python train.py --n_layer=12 --n_experts=40 --normalize_top_k=true --routed_scale=1.0 --balance_bias=false --init_std_router=0.0298 --lr_router=0.000184 --vocab_size=16746 --norm="rmsnorm" --norm_eps=1e-06 --optimizer="muon_variant" --beta1=0.9 --grad_clip=0.5 --batch_tokens=65536 --steps=8484
Below are experts of layer 8 (counted from 0) of a mixture-of-experts language model. Rows are named router (the router's row for the expert), up (a neuron's input weights, with its number) and show model dimensions 384-511. Each number is 128 + 24 x the weight over its row's rms, rounded and kept within 0 to 255. Numbers have three digits each.
After each expert's rows: a language model's description of what the expert responds to. This comes from a sample of Wikipedia text that the model never trained on.

# expert 30
router:080085139078110116167098122116101157107140092170134123146115117136112103120114159128134151134098131096107158135093142089111156188150115161110120121157125115137084145102103167153141119124118096143120114185118153133092117141098109146129134141129149167108133146165139151103130131099153091100127147164119095119169132119178110134105155136083124128135146138084115160133169160098134160121111
up0:135149178124136140100139150122132145105154137147160178087160154120109135116131134140132127128137142169144121111124136132131085170173176166108120182187117119112169108136114141132131135169110099133155124114129151126171109089117108159137142124104128145162116158084125104126120127096094164122103081097149108099138107147149102111145163159092131137176169144138110150132150132084095131149118
up1:139169107148121125108149122177123136177136165144142138126118129090103117102112065147115130124115122159109165120171107147093163145116085111089061123153104123133098139135146164115089109108164063118124093093119140133130144142140109139105112144095118163140165142157127133161127118133089118165138095100102126111136149126138143126110117126137114145108144112156091164144111137153100162126112
up2:128116184132166167125114096130113151163181177168103128126110136124128140137124132127093101134125137153122154145183089088130135132123089107134129160120157132140127106127120122122164124129120108129108116157119131162169127127144114145135135138131137103121147140082116156142130138129161101079099116118135129132108119098088113124146091178163141138179123111156088137109110132169143162105128
up3:157109096119107132165141127117143113119127116094115146158100140154131177120148132130132113183136145142133117110127155092117091109113144140106124145126119079089119152149121143136164096085117135102135127125129147150113102150147117132129125142124160114092117126064106096080096177117165131136165132145147107090129139105136152103128126132147093149123138151108099159098145159134132078104127
up4:128149151131124136112129171144119097103124133150136147074108148115202097087140117151135142102129141153094098109136133132121127111133102142140115150165129160144114156137114133131140128106137106161156115106117124116168131105102114101150095147108108144089114178113181131149163120091112139148114139063147122110157125113143133108104178154144180154147114151117129130139138149169170102119155
Description: Spaces before numbers

# expert 14
router:116141095127118130090146157101149137091113172109135186121084144128102130121136171096104117119161149122166154108119121091168148173134144125144126104125125127170160099117135138151079103146123126120113117105126154123148119113135131095105119169121084125112127162155135128120176134113134094126121135152109157139134107159104151148112135122146143106081157137139135123144086136145117121124141
up0:151119122140136131132153160093143140155119143105156137146129107129142148121116142144117128147161095136106097107110153138120084145142110136107134136119146128124124092131164133138132125165101099136121112120129167109121097133099128143162113141088154155151133143123132119148104161145131104109119112132167129162128139139121132150084161141129143148112132112145165140125123060122134069039131
up1:127077157125119078136121112125131139127152122100123157136139129125128119140120125152131129170114128119117151123150103082135139150068126139103149138150141119127087123148142130147153130158111131165134142194111123121149141126105177151147132128106111156095129128151111135120133144133141155181142149101149073164127154120143184123119081178127149112132146138088153151163130117122167178139118
up2:131115099122132084134142135100140171144094133122118157103130093124130122159151153133136126105210119139109090118110099159143162106128157124107134109106107117151158152137132112099116185097121128123088126076145108129140140162122122104134166089153053104110097116129152056150127191135146115116155144091144160121161131144139171140139115136094138150133123139147160172147127128138147134121059
up3:129144131090135160150156125137179099132129129078110137100125113133106141113104153143109133118129129130153116110142140134124135137145157097130138124135100145120133156096125083128128131098136117132122102167129150136159125094100173101124136095133063116115145131162132157106148156157154130108101103099117131126138154136132119155103100133161120156120125093139138159134116146104148090073123
up4:142144102128082139159113176126135144154137110125115139091122098150095127123128163119136088121107144104127110164113113080164113111164147135100143104119137136166196127114108161122138173090164137150066134164126116153144125095157079116121128140124103124174131121150121130183090079126132107150130121156147105171122116145085145124121173162096173139117171178156131144121129101127129124106089
Description: Narrative time, family

# expert 20
router:072091132123146161122155106140103109126098133153116163098151111110131116154141128137105140139168152143149147102131150123096114118145142092106112108095095093185147132138164113150137087095149084147108101099158121146120098127073143145130171131155120129129106152112107167068130123151113161142119164142087136163148115128132093159100120124146129122105133115111107143159144153120157083118147
up0:097147126147114114209159154113141093134133104124091149144104127104088146105114132101120115153114129152142170100138130110138068114133132141078135111123099175191103141133155143127104080126145097135125091135130160118131143120164105145106101134123142080115099114108143140143131112126150129114135098125103141124160104157120137123127136086096140096089182143171125146162090156119094106127105
up1:085132124121176093163138099112122090131131111163153123117182095137138179151139161135155125139158130124144106188130144102094109151115155064117131084137124130134139156120151116121160115093168120093134144093115132124182107117114136095112158110096132136165116146166117090131127095120151113140147105132126119193128171149128164140112160115173107186101091152118124091133085120096088147139074
up2:114132150118082133120149147102166176099092122144119165101137165105161136138139120135141109149124135145142120154093141151130171140129119127110127131151131094143136097111101128133123117100147072122141117107126104154112080150147129080096122105131152122142132150119123137095106099117149116134118131088122099102150157114095143152123124110146161147125149103130152112124118162096101118117082
up3:168134117089128135120154121144107120142100132069129089144111098159138183135143094144096150146077122105136113158122165106101141129150116111119143121139105085123130070142109152090158085103194117156149154116146092169130119117139139133136125137135117137143162164091111166121118164110094124149116112133111109116142152141103079113124106136122146108138109143143180123150144145104120143126097
up4:138111159193083102127109168136143161134161178126082138163115130126141107092127112100164118101180080113144110160152123169156161157102124085113098161159112101163104163127107115108126157089081144103133127195108121135109138122178174146132175148113131093168126104135087160107139114132121137127170148122129142125105153149106142121132167159089101115097119131138174139122116098148110145106097
Description: Tables, units, coordinates

# expert 37
router:090154141134178135132144121130117117119088056147103121152176108148155128134131100130163120162095110122121163142106142151110119093115103124120139144139105126093151083123106082153153135148159129111117116177081120141125097119121145089114135109137137129120119128136151134142106173112162176134115167135136124095144143160104138079117156137128109137113129103096133117111106111110124086110132
up0:143101154122141138124083148151133101130114095133133124087080124148187130151142129128130164164151127132114160131108129126113162127126118113145116173128083136121142101113097099127163128160093144131123124107138131097140139186129069093132112128130094145147121134103099110107121104111133114123103146139170134174077158133107166115125120100156137087160131125162113114120171152135125073145107
up1:101090111157149107119132101112118126118099078136139157109129114124149107128121108068155097116112103089126171094136144216140085156162102095104094110172098120121128131174141073173103145103140119164159071139118146147071127137138148122132153121101111112117084103146127095107122096095118161126085182134079139138162134083175127091164085118116138103130122116122115128128116128103166142119106
up2:079158153076151121118179120120180140155109121132157150114110118125113151078101117142119114104112145097091094194132176106121095149170145102106146156132158134122073116114123132164143117118115137102146139099138102148139140122120096124157136084100138104160127168097126159121113108162120123121147122150134123160149120139104149139106126158097118111100137125134159096123121159110111153115159
up3:134134149131132156120107095132122085123126122149132153164154091152117127147149111141150109120125152183157151111112125143131170139117124133083129149123100131172119126129145131129177176134139127164124137102120113139136131152128151099136134091075142114072122106100128146117086175116197127101103124137128090147195128178166078120134128109128140103101109132150097132143162155148125115142117
up4:132145164125178135152113112111106108098116144170151170079142138133128112143110123098094112094106129146164095138167108160175071100163174149130107123141116135136106107124100113104113146132135071112130101172113084146161110129127097076125080120131160133146134123129106151137152098086164106151155194130160144117151136130103180108097164147124125124134160121118128112134148107121099179124173
Description: Numbers in dates and tables

# expert 4
router:132118103145133150155145101133201153129175162104142088070141109132103146169130129121097128135148125182195139099122085099168126083145142137152098146119135122118124120121159151124144114088133138117123128123141111100073156147133120121106121100137114122140105113181156126120112110104163133169131123133141140156104126141112119142140116114099111126125146095117115131099095168152127124145171
up0:123161155089156113123137094149109113110107128192127134150142139117139106162142148118109147178077142103127138123078154163130089144123113154113138114133156109120100149115077124100122139089153123113092144144109113144083130150106118093118111138169130130118136148133149136148128145129157150065142110133131174149130084122120143108137157090129137114140152109122130109129141115080123071140147
up1:147121135085127191148185141107138150088115133154141143129120161136169155176038161140141100116110145149141129124106082147139150103114154104126104099128136131146127147114169084120152141098172117117119147117135092144116112143107137141168119143141127100144130135130102143112125133126154129134144140149115090126146100184125115181165126165136104112143079146117154130118123149094165136133155
up2:107121105169114113102128121148137122130124113085140092119163072081128152173124149149157136099149119098145133171136139107131164119148095127096132107137111159122130172131131128084133125166109125147143145114103090124150139117118125117116119164134092091114075108106172124127092115140150111063089117176181115156138104150117142123099102089121101125158111137128116087157117148113067200110130
up3:119138121142144126120110117107144091117105110160114115158103125209125124096113137160126150142109155141111155086114133153142125136098129082125183113108143122078128153152107150145129150123118151130152138096140128115123117118149105130107124104163142109131141157124083114189153118104162144146105116132145139146158169127146117179111128139111134154175095110100125147119100147140143093124123
up4:110126138111142186098106138138118130123140134116142138143115110134136127146143105087151120157118153115124126154153114094142137116112097116124131144156102115165151088181109129144147119125151120097100115098124147120167116153128117128151126136125147139093126100132155135169104149113148152138149150103072098134107082124093113115161137132102167111108152110111179136132144146159135123145146
Description: Numeric digit chunks

# expert 21
router:144153131083119101136123157150107126133136105165106155122202123131153093134140160126109123120121129141119145157118114147133172135158175116131102126117148159160121140129168150144126082104121104165136162138139114146126112146076155099139153126099106131144114119109122146141160147100094133120107093168126152149117136120154180171126124154143108080117142167074107125105107144105095145172205
up0:185129169140154133133114128126122168149166108137119115118135078118161117111118117123149142118128160119082133172122117102125157142122092155130150133091120131099106126159132137132129138152108173161176145099152127142159131138092095108132152124096147143109138138128145167139079134151132135149121096136155138173169146126126138098105186125073175151116125082108099113165119174139151118145097
up1:140157127149109098092155100147144154128143125136142161096112113164140168145109152092114098083142122118189118120081089108127114110137137169119138106133146131162088119140140144169102095121101118142145136131129103155117102081099133094123130101131177154139105126118112067118127133136128139128146128116203116143114141128112120153115112145155118134136133125103149143171134108122137130130158
up2:152137139111134155118130125130126125131095092165135080060120092111130090156131138157132115151162136127139129132090136157118149156124144129142141144127135132133135158102135137126138170159132086133125159093127109165145145080135167135116098160109117171114126102174184133125151108103135093113151142124095142103164116136145116131121137111095144135111126111123116160133135124150094158157147
up3:084115139105086115123122130108115127101137135107103137130130094151139144143111137101097146162109117169162104132110104111123148127129147153140149170122137103153112165129096114135101134191141114132152127091147148108113119180116120101117120179119153116158103119139100109117127141090176093138158074109175130194074125120126146153065131108124141136140163149135144144152114136156182132123164
up4:162100133145118119184165116111161121126146116132126150100114109111127158123104108111113122113166156141112126155127091125131146156153116072134153148108167136120123176091113128097091083100125110170154101125155158140078059130163119110106139122120122132138121121103113097183119127139110130107083126089110081120139144152111123171118135154121124180133138151164140136101110139102116158141133
Description: Prepositions in event reports

# expert 32
router:130135164124099090121103133120107058181113149116119152131128117093125145139098111174130163070140101126136147123105160087130083164108107116100139129116112085122119148131149164158142160135143102130137119157131142119087133166122137122122163108127165133159150139171127153120099105199122116119108127127136095114143129132146106117100131085107100099134138139082122141143126127136132144143136
up0:162132127123145104125133122105112129143099155095135130100145138099119092102166152134163151154111116086139134102116147119153124133150140098105138089143106101134141142106079133152128114098116183188171147157125141138118127170119136118149155134155126152169154172145085128153125110138118161157143192145099066132113164106119081141122160104119111122147106151142175154164113112139107138122120
up1:174158133083149107160090181143114147149132104083155162109102139142159133127137133127111148150128109138109114117089113121163132187174156135147118138112142126117101120141142178160129160124141180122140133138172158125132137156159102158160151191168151184146113108162084127187119134161171105135122137126079119095106055107143111102133116133156130126119161124167150089109110155123137104138093
up2:112134150136102137132120157135133104164119144171126145117110101132171172110137081105128124102142140155141118110130116148104137095111131121091087084129125200110122170118126152115153124139136093118084125111107120122096141146102148157129151097127152110148120109170140140154150144135124151122123100148121129177143086141125108094114118144133094157091137146158172121115097162089117128160108
up3:123111167131068151087171116107162139133124134152119137123139097139128122146094107204154140095114108107120101136139125101136093097108153121117137140106133139120108091154133100128136119163120091155080098099104115142183170141129120170099151128133109149128136084143139140113144116158082155176094086149148148084082155117139141106145116119143111120099130128101096106123102086149157145143111
up4:111116129082105178143125117113117108119141127111128107137111119109156084139136135101105135151120119159091153075128157124094062103150088132158106183128156135127137143111110112137128149092148072153104086125128146160130097160178070162137154159117158147164137140121116140150147152144106123152125110102123098108121109132145127082114151111155112112096129101125149115122108137082142128106105
Description: Coordinating and in phrases

# expert 5
router:115124139139149128138128156148115104112089154180121135133126158143132138132107137119120138127156112091144124079084141106101109105111137132158148152111175144079147148139107202109154101113117135136133167158170150140088112151085163148113158125166127146163183093101154169111124131099149114112092100137122131125077094151152101141131159166129160116183142151152095136122145103118155119159118
up0:119124146096121133108157135170184170145124140120123160108112150181123109129135136110108159150098107154148105119118134130092135144123162168156109110125092118171158153163140153119135141077097158175139137106179138085154150117138124106115163098116127185148150127135112113095164129110120080119126118113142113177140160144116122100109146152089142121156145154123113138134089148140148126100113
up1:122138173132089125105139142132150100128176110132127133091119097134175136123129078182153102140131115155149121113124127108120148164109126107131137134116127150115167130114140100160175128134129069115135153081137142195147115081151129147143165076142122118131175122120130142089102114135130143145100114100134135133097121162131131126134079123099139146142145074157101124096152145105183102121108
up2:148110129108130133145091127091136126114091141153085135116131129134103098128138088105128129144120096078111108112080113107110164136163112135108148137140137117108124148122114113102103121159083143162154113097108095132125110148130173125099138141155126138130114106108142104098095085187127109102140141129153114140142130145128126149156141130120099127107161148104117107121099139164116188125125
up3:151181109150157114099149138163110110118137140110094114147147108144141147138142156112133150143146117145099128093144116123117155153144103122099118144163135132128142081131157089107140144120153150137155126102128125110124187112071138129133172138144146150115101111136162131102188091133118124142130121107142116098074125136095158116118122141059166126110123168136140124104083151157106116113088
up4:127124135153085127114126172131122155097147163111128084112122163143132142135092148104131168177119112121118154094112152116159153134117133150162179141113111129070146158134143117113119113139095126106123108089124090108187154135077147145159151111162099120139147184106129084152154121152125149120124083123113102152143156115109098109108130070092159143135126175171071121127134083105141147101092
Description: Math notation, letter starts

# expert 27
router:135113125160115120182129180110109162148122126078110179134110174142125119089118148169120072143130129123158153119127153127151148171102131095064185136168116115133111119125107150185121142115143129096128095120105158132160097146166157145154139125109156163148140141130115146154131093142120119117141124106093147140122177111137107096092098138102152107148148095129160107129142091127152125114129
up0:141111099116105103099093182142115150194127170142106144160132149109192116111119081152111120103103130134140099119126123096139135108105086132115145156148182113115104162123117105151105169094097148137133139144124150109118112120089163156143109130115110149137161109153120141102131115109152153141139112103180084128094126140138152145118132137133110171142126124138134113132138152104156129100155
up1:127120106150109166135109098144177129097120178146128131140084124109158164129169108152126144134096122151128128086139123109127099146098151169106099117146152127093097109129095146107074118137141129142094142077125128138111136160135138096163155099126118146144134130131138129150120128143124093160123131111115151154141176140171139108153101123166098116110113119128126118175155142126133134148134
up2:188130097125140168105105078103169095124094123143124120128148132132147111115100115104121202182111133137122160108142128149126172100153124117128135148156166158122110136159097133144148131145113164131134121124181164135131107113109130150168151097120124171135164103148079086144123129080105136099091108144111119096176139137141113128150112146150126111132133143127136128084108118165133155129122
up3:121147126128151103137103131123105140086152114112082107140111130132143170104147114131124092091143086089151121118132115138127142094115151106147154108119092156130123120136121150164145129153142142171154133127096150144110146138139100117160171104107173146148111093143149117132137114125090115108143106067163096105105119140097132172122137126187161109123139144141097119134125110083142111148172
up4:157157123154204130111080113076114103161113160087104121100140186135115177113140142117099155139135121076127107106088171155143110121110131140113098136157114116071131146115074115177101141173153127114155134116153122155116124151133132108139106154074087135133129130148130109125130160168127145104104122144097113141135201110168091139104171082133150118139114109110131118136126160110080169158134
Description: Names and subword pieces

# expert 6
router:154145138114110094111118131101111108189148131168103151115107108131148108147178143115158109091118169135162150172137125088141128160139137145145084143113125146157139062119138156142085107108136128121140134077186129121148122103127161095141120139143096156155155133131144124113116092149093117113119113106132127155131122127140104149136138145141119121104142128139106133100171115100127116160130
up0:111174078097110133144165123104126107148140135160135162131154118107151163096132143179143115098164083088119117119146106087088132147142150137138127120120139115137114123146127125141140145110145097120114139115132127176118116157099171131148118102123117141127171111145148138160085127147075134180156105164127153158123114108102111130155108140128133110177182125114125126125107132128115116125112
up1:159137118151117127128105162151089144168124112161135157101137082133140143110131120132142112161167152074151110119136104159141191118139099119127103086133129117088150120112139086125108177181127132113132147125149152108128194131139144138171136181122106156144110097098139085110159122100099165141136120088194132147144161154141093171083139143126126124103145110135180131062122127142133141125119
up2:147134104143123134124117103157162132130108125167160119152132138084151141140114146118113106140117112177119090116138089085135117102081108146104145096103140126115161128120150148104127128128127135120136102100094128134114129110125128150171156143149110174107115131075142140112158148132138133149140097141118149110096066118168130100184132105159144137135140126166169157139102121142176173171130
up3:160154106113119158148137170090113115103088162143094146148139110091133138092097108150106164152151127146122090157152134176143110103154088129125124123131126164140135140111130099121168105155059095088102103138117163131155162143083103149142148144138093169122129110112143144127141110112124120121117097138137100094160138117113134151130166154123111120133161166121124161145119115126121125132176
up4:144135172108138101118127157095113098122131135110154125119171094131122134087104169165133089105145155159101146180148114120136128116146106112106114147141121089148169126106115162135111144159152155162088105170182121101159136128141154149151098155097133106150135081133105214163142126098105092135133137123119111097121109166178117130107155096167149137098125102098136112132121152154112123126137
Description: Function words, modifiers

# expert 22
router:124083116116122121151174109102108126112148109130117118127127136122128114129138104099156160071130138089140133100151118116146143170160131148157132111134175094117080130161143139119129118109149134100162152151129157134096132149099125140102141123116092105141101130119135170108116147144184153098136127158137101126164101147135134155169137188120127121116107126143113094137144148128147143122103
up0:116193148091146146147160139118115094114123126148092142148072152105148112100148115146121132138164101114129126136140113127116164137102098116104132133172120091111111137139140106126110137158140110166146124139154146129134158148114140114146147123070147150122124105141174096123132142125151102092153109138189071131127080155123158104098108129084118142101135163110127128117111136193115133143137
up1:149134102149087114133101111135117130143151126151110150124139163118108125092117121109133151166168117129079094134124104112092086133163113129121128139114138068149079096121094100100145131134182130146103172077149125156147107140114133125100137154113146140151113136119170127139145119127149136096129114156104126152159137132108129117134096147094097153101150095100079156126106119127155177136143
up2:144115173136149097132165108159145176168110182107101128116149101151118114113118136133146124139160122155123153161158117135153133133134140122151150149157155141108140113135152120078105158087146113126185133144128126169084116127094177146104144136140143162122139121058157183128105134096089108066112141138156146116133128098105182137117102149111169101084132146092141126140157113161101119103119
up3:132157123135157149108158107125126148111082118152100098101104111181079143142127098138138088166126108099141104110077125130190135121099115127142120123156132156128161145133133121117127110124118082177142128129111111106112106111142127163164150123144126107150121152143107130169143077081123098099117125129129119133106067128138120158122087146103151133153148137121090159138155162135076114130092
up4:099081086113120113125172141113129086112079140137092127128148159114124142162103102118119141148132105089112170105101136122126171151124145089137136110089128122140133113115129139139120138090083162133075120158152121130098153130140138099093207138128092094109133164105174084127112100148109182176124139128125134133158137129142123118123160147102128129125157147138072111149110196147113134111151
Description: Years and result tables

# expert 38
router:141081164131125136055112115112126155113130134144089111122112149151138117147128159131146093141147126109116129117104114156148105139110143125131128104110139150137151134159151134117115100110128121144096129090096120169144199094136104156108117121117141147142099156141165166106120121147142118167144139164140146145167107131116137116139077162135154106109110140139084126141116103126122106117136
up0:164092082159101097155089136119153164083132131149138130124101136131100130134143116130140143082138136165130087128139144158089140131146128153159115133148116132176125124164109096114121109103154160119169125160197142128131122120129138140136128119136111132106104137146198146104139117108098155071091126123077127175130132107097140129151121151122141152132141178122142136143126154136078146117123
up1:150133140145130111130134159130154190120145105091108126171148115130149125151083134105133118117155113146118104090165139110169135146141164142125153138147117134127081140125161128115154141125118178128151108117091115128168092122131097151124140116133160109120097105139096084161170147123115151153118135108151105145169132080135089150148167148130128148113142133166116162088130149095146124094168
up2:159114115156129134145098146117116069090125154114151157132143157149110096113093180104129085146116096124116155141066134132104125155101152114128132105105123141135120102132114114154152113120134124145107145141116144144150158110140089162149132098116124134073104136131130141109107167143154101132115103169057127105165106198115153116097134113109146198105126152110126137139173130108168130092126
up3:182165114124110131125154138089131118152099102116144111117075149134102157113120119079146099137103127151119130122147132072110137119107188156165115149118130166135088137102113138149145135137102137124139123129088161102164119101107131156124105130145155102101128132108127113189162055129151084147123104112110130117111086155120096133139139103098110103205135182133125146118088111166083103116133
up4:143136140144165157117155118126135143097121120162115110146137081112126164142095130113112146128090114139129149173119158145096144148140134142107142142101138077105121114129172106129104117134107169113091118182079092138115100118176106140105107145127084112115133137142079174108136128144107131066117126113133169159134132150120104103180141135140097102113148156137116136128154155137141126129138
Description: Dates and opening verbs

# expert 11
router:130113140131177146169137144124155096111130086178129113134119121126130137162126128163176126144107108113171158116092099150159116115094154084147114119091131152132111136150116160111138162143141114132126152134112137188119119143103099136156138103090142094124124080083130162102115127118180106145157115164140126123115132094130137146119100093089121082146145097095120133131140115155130108122126
up0:091182144115137138176113110106149116142122153128132105158133117104125191140145080111062110085132134099123087126116125119083128161167123143139172122131119093131112138112141137108112127138127096149162134150140139125084142189104155145164114132156122097133163134094133130175137140120156159084187119120131112139143081125164120128162088122137127130146130120113114125138086130176118109101122
up1:204080108160127146149140164153157119116119154106122149107128102113137110132170105102148169101124106126201124106126124142131166116102101120138135172133135110138176149114165148146154166176123137139126101128128159118122142153111120135127104094126124098118130130088106147124080123186138124161127098091161104170122125137112135135127124134108118088124130133107119139137162114136110153122111
up2:075071148120116140103119121112114129145137127104159170128148153122137120127108136142124156084104129130110125169110158179157098165133128126101110129122120133131115130148140169140148086139090095119121127149106148131106158138136111157148111150152162127120096128153112140123111052105127085151123122131128107093135140117142141121140131121133103152149135123116135109133158131130120093170125
up3:127142164172096114128170121111111063074132122146100142139183087118104068093117141151151131117117118103138139144145065136102094122057173113129105110142128130151108126112150142106157122153195103120133136091161114197150116150135120131105142107110176093133109137099121125126127108050136112119136050114160147107132126142108109158143096121134098121116138130165102151114134113132138127121156
up4:139090130154155134118110109099115136154152105112156150133107106089113128130067086158152147150103102154094144143153107134121127123113154095163159122136139102081122128094147128155116106140131125121103125215116183102072121143146095112139133143134156156124136131151121114123154155113130116136105141116145126162121104130168136153146138149131094148137066131103190167166146155149146132108109
Description: Years and decimal points

# expert 26
router:122078142120130148134120101163158100083150096129145163144072133151111124135140083127117095150146115125139138106117119104072140132093091124094149107126152146116088100141091144098114135143115106162154149144138123143139132155128148069127167093120175184101118147106158157085103136107095123120129155155127086072129124149124143138124134153152127127139100107139102091114133110123111122120158
up0:131151115075153127116128121138166148078121116137151169137097150118087108122140119090149107104093137122134158150088134099106118153122170112120139089119150150151109110096142138150173076109106154136144128083167127126149126138107161122125141113149153123105141136097113169117157122153135145116148133167094144149130123113155071147128076136137134080084110130142143168129145137111114129171140
up1:164102115158124117098113141152127114122125144105143120108136100130137179113120101140145103103109106166144128124152181154120085107102088152109106123111129134121096083148115076088155107182106139124143197124138100169148140095118147108136121130171110142129133110108123147125134113126131066174115095167130152127141067161125129106149090110143135115139168105127140121094135099137141101120142
up2:138110131160099097150125122093123113118144163122175145112148117145114122106134077099133144135148114139128138085121117081090156124120090127114126103136125096180139097108119141134116116154113132159093163119157154139184099134120099094127153099105094103082131132100128122136136149142081115123107109106136143138141097065113143145110150088133146123123128158160101165128175191099160089159160
up3:090127113111114155138132135136132148110135151112163119113110123121068141109136100155113152087097118133082109073139127099089123092127121163094102113106125160163132126115151117104123096116135129109151185146130141114126107092176139116179130120100140113140116119134143125167096173137140118158130098142105088126126097120122141126128169123144126118144111121065116095118148132154143177145125
up4:168124133137093106130135109121132116066147117123135116111090112131105097155130129151121140117120153132126103139116111130144099087128151134123122113111118146178124106145131183117132085125134145125112144152101137187130128112130112098128131162131161110195107104113136100116064150127064107122156164133103100128126131116100141111153156125146099087093135095178110107142115136168100164169139
Description: Coordinates and Latin

# expert 13
router:180133103095123119149126095095138134135165133121109164158132111091141105135125124085133102130184095101099114091117152098112136133113122120086185149130139167105118137101137096153168121102169130159130105134121106139090086108152133140097124110076101110084126154157130155176116147095162161119163122099135112152112117127101111124140114110084170119139122099135111145137158161162129114133101
up0:119171111124144131149110139162132139115133159149124118072182148189110135135138094119147109162131131135110143141092145085089141128119139139130149126156113136113106122149107089114135148124151123104154101121091126153129142093171160136111133131124155159172130061175144120086184056125125126085116131101158139127142151137105100120097113204147110122107125154146140145104155178100135105101131
up1:145153087144126149100111104143128142111177125165129133169158110124093147110132130124150118123110127088133099140157133109126127129159131151095134089101113110147147121128126156133110155120124128145100123080135106094121106126103125137120126133128162098127148168125087143088115109096118120118129125096107154133153152158130158142117130119137137175123109140110091157144097119084107120100133
up2:138151135094102131129111134141134147138152138157119149123145131126131119120162141111117101137175098136137133135100139100129119140129164119106138132098086157142180137135145159162116119152163063076091077128118114153137106149140118138133136184166132147122158167106132143157108150155132100092135171115059127121136129138143113135124115119103115128150163157166127156101156135139129120125133
up3:082109088118099138121162112145143132090145143095119168089109087148143136124104161151131140132155106136151124137156166162119164169081145136138122158128130109121124111117164113148145115103100131131074106120101110114117095095114088087144116143121119122105128125107140152157137125094142124096125129096174129081110166140146154115105111100123124096144124129120108095117110133215139128180144
up4:105119103168123126133127121112175161105102117106113111107128098121128157105155089129117121117188162117102102115116081122102136110140152129163118112120123114131102104145128139149093121169094159140116164104115131160140098127179127106108170127105097132142092150108089140176113117134138137137131127127164137102105095129133142090125097135147125105135132129143113152139164149183140123152131
Description: ISBN hyphens, headings, parentheses

# expert 34
router:155148137141171086134129127167108130106122131155141142136171099145093105122145161184115073150116163159064135166162151129144169134156126096138132105129111158143143109167147144155127137144146128140104123092156139140181119117098118120143132104101115148113093133167167139136162141069130110109087106103104134109145141100081143177140139125144109100113138129148188136148126087148107081138118
up0:124083154146195166173138106126133133174122102107118076124109112125131123118111118130142134144146140156172166121145089150134084108154150119115146078124135092146117142142096165143126131126119145161158140100119163162125100118090121135134134122125156083113113142192104129157095084163142072126080086077190137145133100134117126123140119161144158190134090128103135154137153145080129111125106
up1:172120115080143114098138114134132134175134103100123117125156107094133142129099110115141168098135152173105127146121103122146109098118138168150101150162149168109120116112112117140142154097122104133136138096141123128152139127123130144107069119107145169073144113118128133174154132115116116179120138108061093108130161131130137170125159132137112140136123125114167159146118110203132148123106
up2:178128113120159119126128097097141137140119132196128130144138144133118144088119138161124134114121158144108150119149147124141108153120125138110132116145100105149150136087145153165110123100159140117164150163108081144139114151096141127126165115134095123109158115134133122113099135200145126126097149119113160132134216112118102140097108165125133100084101132153098135158124076120143132166125
up3:104106158095116140128151157159117185116139119133139169116165111120139116146156120070103103134147184103157097138171080123114103157154169110101148131186092146123117135108108120129141115093112159174161122100120130143106156128089127126172147117102118164122143088154125162120118136069143073127136100152150133140162134085092148160108113156125139105133112129165127159143105110176118085138124
up4:102109105176109139121116101141150117109135109162166128126138142122110156113108165123100102118165146177146119115124165133143113147103144126133134082162129139132096140129175124111109128152105135148167094147137176150104113125131133106156133132142136119081083090127147157098135134168129109106175098132148113123172095136148155151173132141113141114158131177118147145123143132145149147168151
Description: Sentence-ending periods

# expert 10
router:164123153134134115110121119097175104066127091124163118154118133074120136139134099100083136165108093109112102134140133114130094146097129152124104113153145133145111145150107155136126108140152116120132101190161090092148148144112155119143158107138158101140140159108137139139116131123117097140121161142125126145117106147136126157112102143125134118129145131124148111119094139184145116129144
up0:133141118111128113126138145143106091146114153130125084102145088141113134128117113162121133132117130131136157128149100106111075129114167097123116093125112102162117095115097149186112152129191167120121114095101097130127096134127132151117166141141147147162104122131129132118115127144182134132120122183095124087123144128134104139089143138096185070118086127127130142142132160117101134117116
up1:101115164186117143117113128136115132151149094127151153087169110127178141126136166136119150101099134112131125133104153141118121148153133106108128140128131111133149083124150143126155165165102137156174139087152129125132163113143139091113081100160107150122149135133082139082103179126139151135124103160083087153137120171137156067140166090132142097117162109118109135130154181120177102159136
up2:150103135106104150069145111134099112113151099154111178091070139133179157133113080170150154119112128093135156180067124146118160135199163136174139150133105097136087097122136148131111096135147138162101121180111099133116130103144141128114157064163133102118148151168163145135125147129128128148112159111103153151122151113122133140110147092118106132133110147139117184108158126135135115141111
up3:130104147116166127149136095166099118118114127112125113142112214097140122165111178150140162143097120128151097134152094148142116120117130110117130128123102107117113101101140097145116131101141126129132108135119132144080135076164140116173132110152128159124172105055143120153131139136114196108106103106114124152123117111098127086128091132139110113129118079107121110102177118119115146155057
up4:127146127101116129147142109117142143135090096116163110167120124121117145083159100120158168128131128142151120148147114100137066139105152100080105137102072119158141156095103163133109107135110125143124166142118143106103143125158130134142122108151159135153137146133108125132107113113119091116146127100148125176141109138126149163101137129127109119141150118115152109140088168130123144110126
Description: Table and list punctuation